config.toml
num_hidden_layers = 9
hidden_size = 192
n_experts = 16
experts_per_token = 1
d_expert = 416
d_shared_expert = 0
hidden_act = "swiglu"
moe_layers = [1, 2, 3, 4, 5, 6, 7, 8]
router_score = "sigmoid"
normalize_top_k = false
routed_scale = 1.0
balance_loss = 0.0128
balance_bias = false
router_logit_norm = 1.5
scale_expert_input = true
init_std_router = 0.00836
lr_router = 0.00165
vocab_size = 8192
norm = "rmsnorm"
norm_eps = 1e-05
tie_word_embeddings = "early"
optimizer = "adamw"
learning_rate = 0.00357
beta1 = 0.9
beta2 = 0.95
batch_tokens = 131072
max_seq_len = 1024
train_tokens = 699500000
max_steps = 5337
dataset = "wikipedia_en"
Below are experts of layer 3 (counted from 0) of a mixture-of-experts language model. Rows are named router (the router's row for the expert), gate (a neuron's input weights, with its number), up (a neuron's input weights, with its number) and show model dimensions 0-191. Each number is 128 + 24 x the weight over its row's rms, rounded and kept within 0 to 255.
After each expert's rows: a language model's description of what the expert responds to. This comes from a sample of Wikipedia text that the model never trained on.

# expert 10
router [125 142 111 124 119 116 135  99 156 156 126 133 165 105 146 153 135 137 153 135 103 137 101 206 129 123 130 147  99 169  87 130 160 140 119 116 124 149 139 112 103 126 123 148 130 124 163  93 139 109 163 139 161  82 118  88 127  83 158 121 175 111 118 134 136 115 138 115 117 147 119  76 158 147 136 118 149 137 143 138 105 118 161 103 132 124 124 122  98 131 133 112 157  98 122  98 139 120 142  88 161  97 101 176 147 185 143 118 165 135 180 101 117  97  87 154 145 129 100  93 126 130 147 108 138 145 108 118 162  98 131  70 125 136 130 158 126  75 116 131 133  81 152 113  96 116 146 157  98 148 164 101 118 160 124 123 120 113 119 146 127 122 103  99 156 162 129 119 182 105  75 141 141 111 115 119 158 130 120  90 134 153 106 131 113  80 124 140 131 131  96 115]
gate1 [ 91 123 116 154 117 144 123 100 150 164 131 147 127 114 156  92 151 102 152 157 112  97 154 140  78 134 118 118 119 104 105 113 133 111 109 140  94 101 104 158 125 117 147 122  97 104 136 110 125 141 129 176 153  91 103 127 103 156 144  90 150 120 136 179  79 125 118 119 122 152 117  98 143 145 110 121 143 104 110 131 169 109 132 138 140 142 145 148 114 128 155 128 123 106 145 146 106 148 121  79 113 108 108 185 145 149 130 119 137 111 145 115 133 103 111 115 109 136 150 144 142 152 156  66 121  77 128  82 139 169 115 140 107 138 122 113 145 130 167 121 144  92 116 133 120 195 142 173 142 129 127 114 146 128 119 157 156 108 147 134 126 153  57 144 119 158 127 109 114 123 128 166 150 113 130 111 141 138  85 125 148 150 135 168 138  56 162 119 173  94 125  85]
up1 [156 106 179  78 181 117 139 137 115 148 134  86 160 135 107 107 121 136 148 129 185 179  92 142 112 165 134 138 122 105 126 151 152 159 119 119  97 134 162 115 169  88 151 111  85 112 147 126 144 121 113 164 140 118  98 132 138 110 144 160 120 125 142 138 119 132 139 167 116 152 149 115 166 131  84 122 143 175 136 118 190 117 163 126 113 125 155 143 144  95 113 132 151 136 163 137 136 150 120 134 172 141 138 125 108 148 131 118 132 107 118  99 120 119 159 145 128 118 164 171  96 176 124 141  95 160 139 166 105 101 142 144 139 157 147 121 115 108  98 134  82  79  95 150 104 135 126 141 132 123 127 161  90 140 133  92 132 149 119 121 122  84 156  95 142 121  96 142 100  94 152 118 109  94 136 164 142 149 109 183 113 153 130 141 118 142 150 111 125  93 139 129]
It responds to: Nouns after the. Nouns right after the or his, like end, same, own, world, next, south, plus leading digits of years and numbers.

# expert 15
router [155 100 141 108 120 111 182 135 128  96 141 117  88 146 115  96  83 127 114  81 112 143 142 116 128 119 128 121  78 107  88 114 111 117 130 124 102 101 112 130 145 118 138 144 145 155 140 158 148 100 182 127  91 112 107 134 130 127 170 165 119 157 153 111 100 122  81 118 118 120 148 114  93 100 136 110 137  89  99 107  96 145 136 179  99 139 125 162 146 122 171 128 176 128 103 138 144 122 111 146 120 114 154 108  87 117 147 135 130 165 130 169 144 120 134 130 126 118 131 123  81 112 156 102 127  96 135 120 119 112 157 140  97 106 114 109 117  76 152 157  97 133 114 130 159 145 112  96 132 126 111 173 146 159 139 164 105 115 128 128 127 153 123 198 166  84 150 121 132 147 151 161  94 154 124 135 165 163 131 111 109 117 154 126  98 142 167  87 114  84 131 123]
gate0 [112 110 136 137 116 140 133  93  96  94 119 118 152 163 132 149 100 112 152 131 163 155 149 136  65 113 123 139 128 128 147 171  98 102 112 134 122 136 123 115 100 114 130 130 147 128 159 130 118 168 140 205 139 126 145 101 137 129 132 120 104 127 139 123 124 113 126 128 189 139 129 147  97 154  61 134 131  62 110  80 116  96 118 120 147 116 112 145 114 145 129 126 129 138 117 126 104 138 150 104 187  98  73 121 109 107 145 146 152 144 113 129 141 148 123 134 108 116 104 141 117 149 134 143  90 134  98  96 168 131 115 160 165 140 147 155 124 124 136 164 143 152 110 131 102 118 170  95 108 112  89 123 140 104 109 101 119 152 128 135 127 113 143 110  89 127 128 116 172  83 143  75 156  90 121 120 131 124 133 160 130  93  83 151 137 145 191 136 150  94 139  89]
up0 [ 74 192 118 139  78 126 127 103 142 134 106 104  69 102 125 119 160 149  98 107 104 148 106 147 110 119 142 135 113  97 123  78 119 153 159 156 146 129 166 113 135 119 131 114 154 126 111 123 130 133 147 106 137 144  50 165 101 141 112 115 127 130 116 126 138 128 123 155 130 144  91  98 139  75 156 162 102 146 125 139 160 157 162 125 100 126 107 123 146 125 121 136 114 105 156 145 130  76 113 163  83 167 144  94 122  68 144 154  93 151 111 162 123 129 145 122 152 140 111 127 122 120 132 104 123 128 150 155 118 153 134 141  85 135 147 125 152 140 139 118 142 112 141 130  98  72 127 129 114 156 163 127 102 112 143 173 115 139 114  90 129 153 147 168 127 146 116 110 137 164 109 128 162 136 171 129 130  77 111  98 117 124 155 107 135 125  91 154 127 154 130 168]
It responds to: Line breaks and digits. Line breaks after sentences before headings, blank table cells, and digits inside coordinates and table statistics, such as 43.1376°, .426.

# expert 5
router [132 118 131 135 109  79 110 141 143 162 209 140 133 115 159 122 154 195 111 164  75  95 144 130 121 130 147 140 130 107 139 113 116 103 148 140 135 153 135 114 117 147 131 109 128 133 110 127 136 168 126  87 115 137 158 116 134 105 144  92  95 154 124 127 128 141 164 162  89 165 101 143 112  67 150 153 118 112 156 138 161 121 122 125 153 129 103 125 119 112  96 159  87 156 101 129 153 131 137 144 102 119 102 120 116 101 120 141 112 105 121 121 120 149 128 123 140 106 148 109 121 108  92 133 112 131 138 117 100  93 145 111 165 101 126 115  88 113 117 108 160 151 118 171 145 119 156 143 119  98 176 154 118 140 144 124 117 151 149 128 156 167  93 134 127 220  95  82 131 134 102 123  97 158 133 125 146 122 135 129  71  88 125 145 132 114 108  82 125 117 140 129]
gate0 [132 135 117  62 116 135 163 130 139 126 157 139  90 109 142 109 124 149 121 150 104 100 113 185 121  88 154 179 132 112 118 124 134 148 137 104 112 100 121  82 132  78 147 105  96 115 172 126 113 117 193 136 129 133 141 132 140 138  81  93 121 157 160 126 144 111 105 141 108 130 106 144  89 127 119  77  93 134 100 115 147 113 123 145 152 107 127 131 133 114  97 141 113 166 103 144 158  90  99 161 124 138 106 110 141 151 155 141 123 116 114 176 124 131 122 142 107 162 173  86 135 132 133 136 101 120  96  89 144  53 108 138 140 148 140 128 157 165 130 135 121 150 107 153 144 143 165 170 117 138 118 132 120 150 123 158  99 120 171 152  91  98 139 151 131 127 168 167 148 112 160 139 117 124 115 100 153 123 152 173 128 127 164 118 135 131 121 146  85 121 137 129]
up0 [131 122 156 115 103 133 110 122 133 136 100 146  97 151 153 144 138 131 137 141 107 135  97 111 173 107 142 152 135 142 120 133 147 135 120 137 138 129 150 178 127 124 126 124 107  53  83  91 148 117 198 156  91 115 138 161 158 106 101 148  83 149 129 127 150 125 109 126 131 134 124 175  94 107 171 112 130 133 120 132 154 130 113 114  82 137 117 113 172 159 123 103 100 145 130 103 140 108 118 154 152 155 112 102 123  55 105 145 134  77 103 146 157 158 136 163 125 134 142 113 177 122 165 170 113 123 145 111 101  94 106 117 148 160 108 106 148 140 137 131 130  85 137 120 112 130 132 151 112 150 148 198 146  96 116 156 128 130 134 140 129  97  89 130 119 120 143 119 135 142 122 110 100 162 156 150 166 110 125 150 154 159 149 138 139 109 133 124 164  87 157  90]
It responds to: Articles and name pieces. The word the, The and these before a noun, plus pieces of proper names such as War in World War II, Star Trek, Margarita.

# expert 8
router [137 165 148 133 117 103 135 138 130 130 112  77 101 123 143 142 109 109 123 143 153 164 100  94 140 167 124 112 147  88 152 136 101 155 108 141 151 186 160 133 105 152 138 102 202  91 136 130 127 123 119 123 149 187  97 126  94 173 119 118 149 103 141 156 155 134 115 159 135 116 168 154 111 127 116  88 133 142 160  76 118 120 187 150 139 126 114 137 112 126 123 142  93 129 149 145 100 159 103 103 135 120 145 108 129 111 132 154 115 112 159 140 115 106 103 147 140 155  82 137 100 125 150 121 167 116 119 127 163 171 135 125 119 155 167 143 105 153  96 119 155  72 121 101 129 116 108 140 110 155 128 138 109 141 166 147 178 100 136  97 135 156 130 130 152 102 121 146 132 114 130  97 138 171 100 118 120 120 129 154 114 147  95 109 123  99 128 173 118 171 163 138]
gate1 [ 95 126 138  68 157 140 160 158 107 176 170 106 103  97  93 110 104 141 163 108 101 115 153 152 168 145 144 169 100 113 136 131 160 140 171 117  98 138  92 103 133 165 171  80 131 129 115  98  97  94 149 112 134  96 113  66 132 118 123 127 139 133 179 133 124 127  84 127 109 113 131 127 145 104 130 151 124  99  98 142 120 144 173 133 145 115 129 125 124  92 101 119 159 136 151 136 127 147  94 120 116 135 135 104 131 146 123 115 163 139 159 127 125 110 136 157 111 107 173 112 128 107 142 109 124  74 117 164 126 127 130 122  92  98 122 151 108 142 100  58 112 121 129 142 121  98 130 166 152 115 147 115 113 155 112 126 102 131  98 141  98 126 123 107 154  70 150 136 156 132 115 164 131 125 161  86 123 159 133 111 110  83 134 126 134 138 157 149  91 105 128 125]
up1 [172 134 119 108  99 117 159 205 153 119  70 159 129 117 139 124 173 111  81 117 151  90 176 116 134  92 145 121  98 125 145 107 112 102 162  97 100  91 118 110 133  91 104 159 122 137 114 140 165  87 145 156 112 109 115 132 111 105 152 128 100 105  92 158 118 160 129 136 128 100 112 141 162 134 104 105 122 157 118 108  99 132 137 152 103 128  97 116 112 137 117 139 172 122 108  98 120 141 133 130 154 118 122 156 143 162 163 112 119 106 120 140 138 165 106 123 117 140 120  82  63 123 115 104 129 176 165 112 144 135 129 141 104 130 106 122 124  88 108 145 138 114 116  69 179 155 125 128 144 112 131 136 162  94 130 116 138 139 114 144 140  95 155 116 114 152 126 113 109 156 110 133 147 145 167 146 117 107 140 103 104 159 151 178 141 114 116 107 124 142 155 176]
It responds to: Digits and mid-word fragments. Digits inside years and the inner pieces of long names like Akademi, California, Gifford, in lists, references and discographies.

# expert 7
router [138 129  98 131 149 154 120  92  69 110 174 141 142  96 158 154 144  97 120 114 134 158  94 130 130 156 139 155 129 164 139 130 111 167 111 154 169 131 109 171 141 137 133 161  55 132 121 105 119 164  96 116 105  99 104 159 157 159 115 150 133 181 118 146 115 130 133 153 133 175 116 122 147  92 118 149 108 122 138 116 100 143 154 126 123 116 155 123 116 124  92 104 130 104 133 108 162 110  85 143 149 126 109 109 149 148 115 119 127 141 110 150 161 121 145 138 114 108 133 141 142 115 107 123 125 116 124 123 121 107 166 105 139 131 111 140 150  82  85 130 177 136 151 128 148 152 118 120 169 135 143  98 100 169 120 107 121  87 128 125  93 115 179  84 128 158  91 124 165 138 153  90 170 160 150  76 138 149 175 143 159 120 152 116 145 140  98 112 139 104 140 152]
gate0 [123 116 106  88 111 132 106 115 126 121 128  94 101 100 151 125 129 104 117 120 153 160 189 167 115 149 137 135 146 144 134  89 104  98 110 112 122  96  83 121 112 195 147 169 132 131 149 106 113 125 129 117 110 116 133  94 121  84 170 143 166 162  94 173 135 129  88 126 120 110 122 116 162 118 124 141 102 108 125 123 122 131 120 134 129 160 143 100  84 121 118 175 121 172 165 103 124 110 107 136 142 149 114 204 144 155 192 121 159 123 164 130 126 147 109 142 121 134 109 107 128 124 127 151 112 139 135 112 146 124 140 142 109 137 160  63 137 123 101 158 120 153 127 119 142 141 164 136 138 103 112 108  95 141 118 145 122 178 124 159 122 124 110 154 113 121 175 139 130 148 142  73 116 127 143 128  90 177 156  95  69 138 134 149 132 121 121 150 133 145 151 140]
up0 [105 120 154 116 150 127 158 119 147 151 117 161 100 112 115 135  96 103 141  92 157 125 143 121 156 102 129 156 112 102 129 144 143 132 101 122 103 127 111 123 147 128 147 142  70 137 106 150 151 147 122 153 118  86  88  97 127 123 114 119 106 153 112 161  98 127 103 146 126 123 125 101  81 140 132 112 129 153 119 115 136 112 185 158 121 152 126 173 145 170 149 139 129  91 122 117 159 144  73 126 112 133 141 156  85 115 175 112 156 157 146  99 134  75 151 114 144 167 140 109 116 133 127 149 133 141 162 138 138  59 164  66 139  95 149 127 154 150 111 127 175 154 152 121 140 123 134 126 148 133 119 106 107 117 124 137  68 112 102 125 141 150 110 160 149 114 130 155  94 129  99 127 114 154  97  98 137 142 113 151 129 158 155  74 129 117 132 165  76 154 154 102]
It responds to: Place-name word pieces. Middle pieces of place and personal names such as Bangladesh, Sakaide, Kieran, plus pipes, hyphens and commas in lists and infoboxes.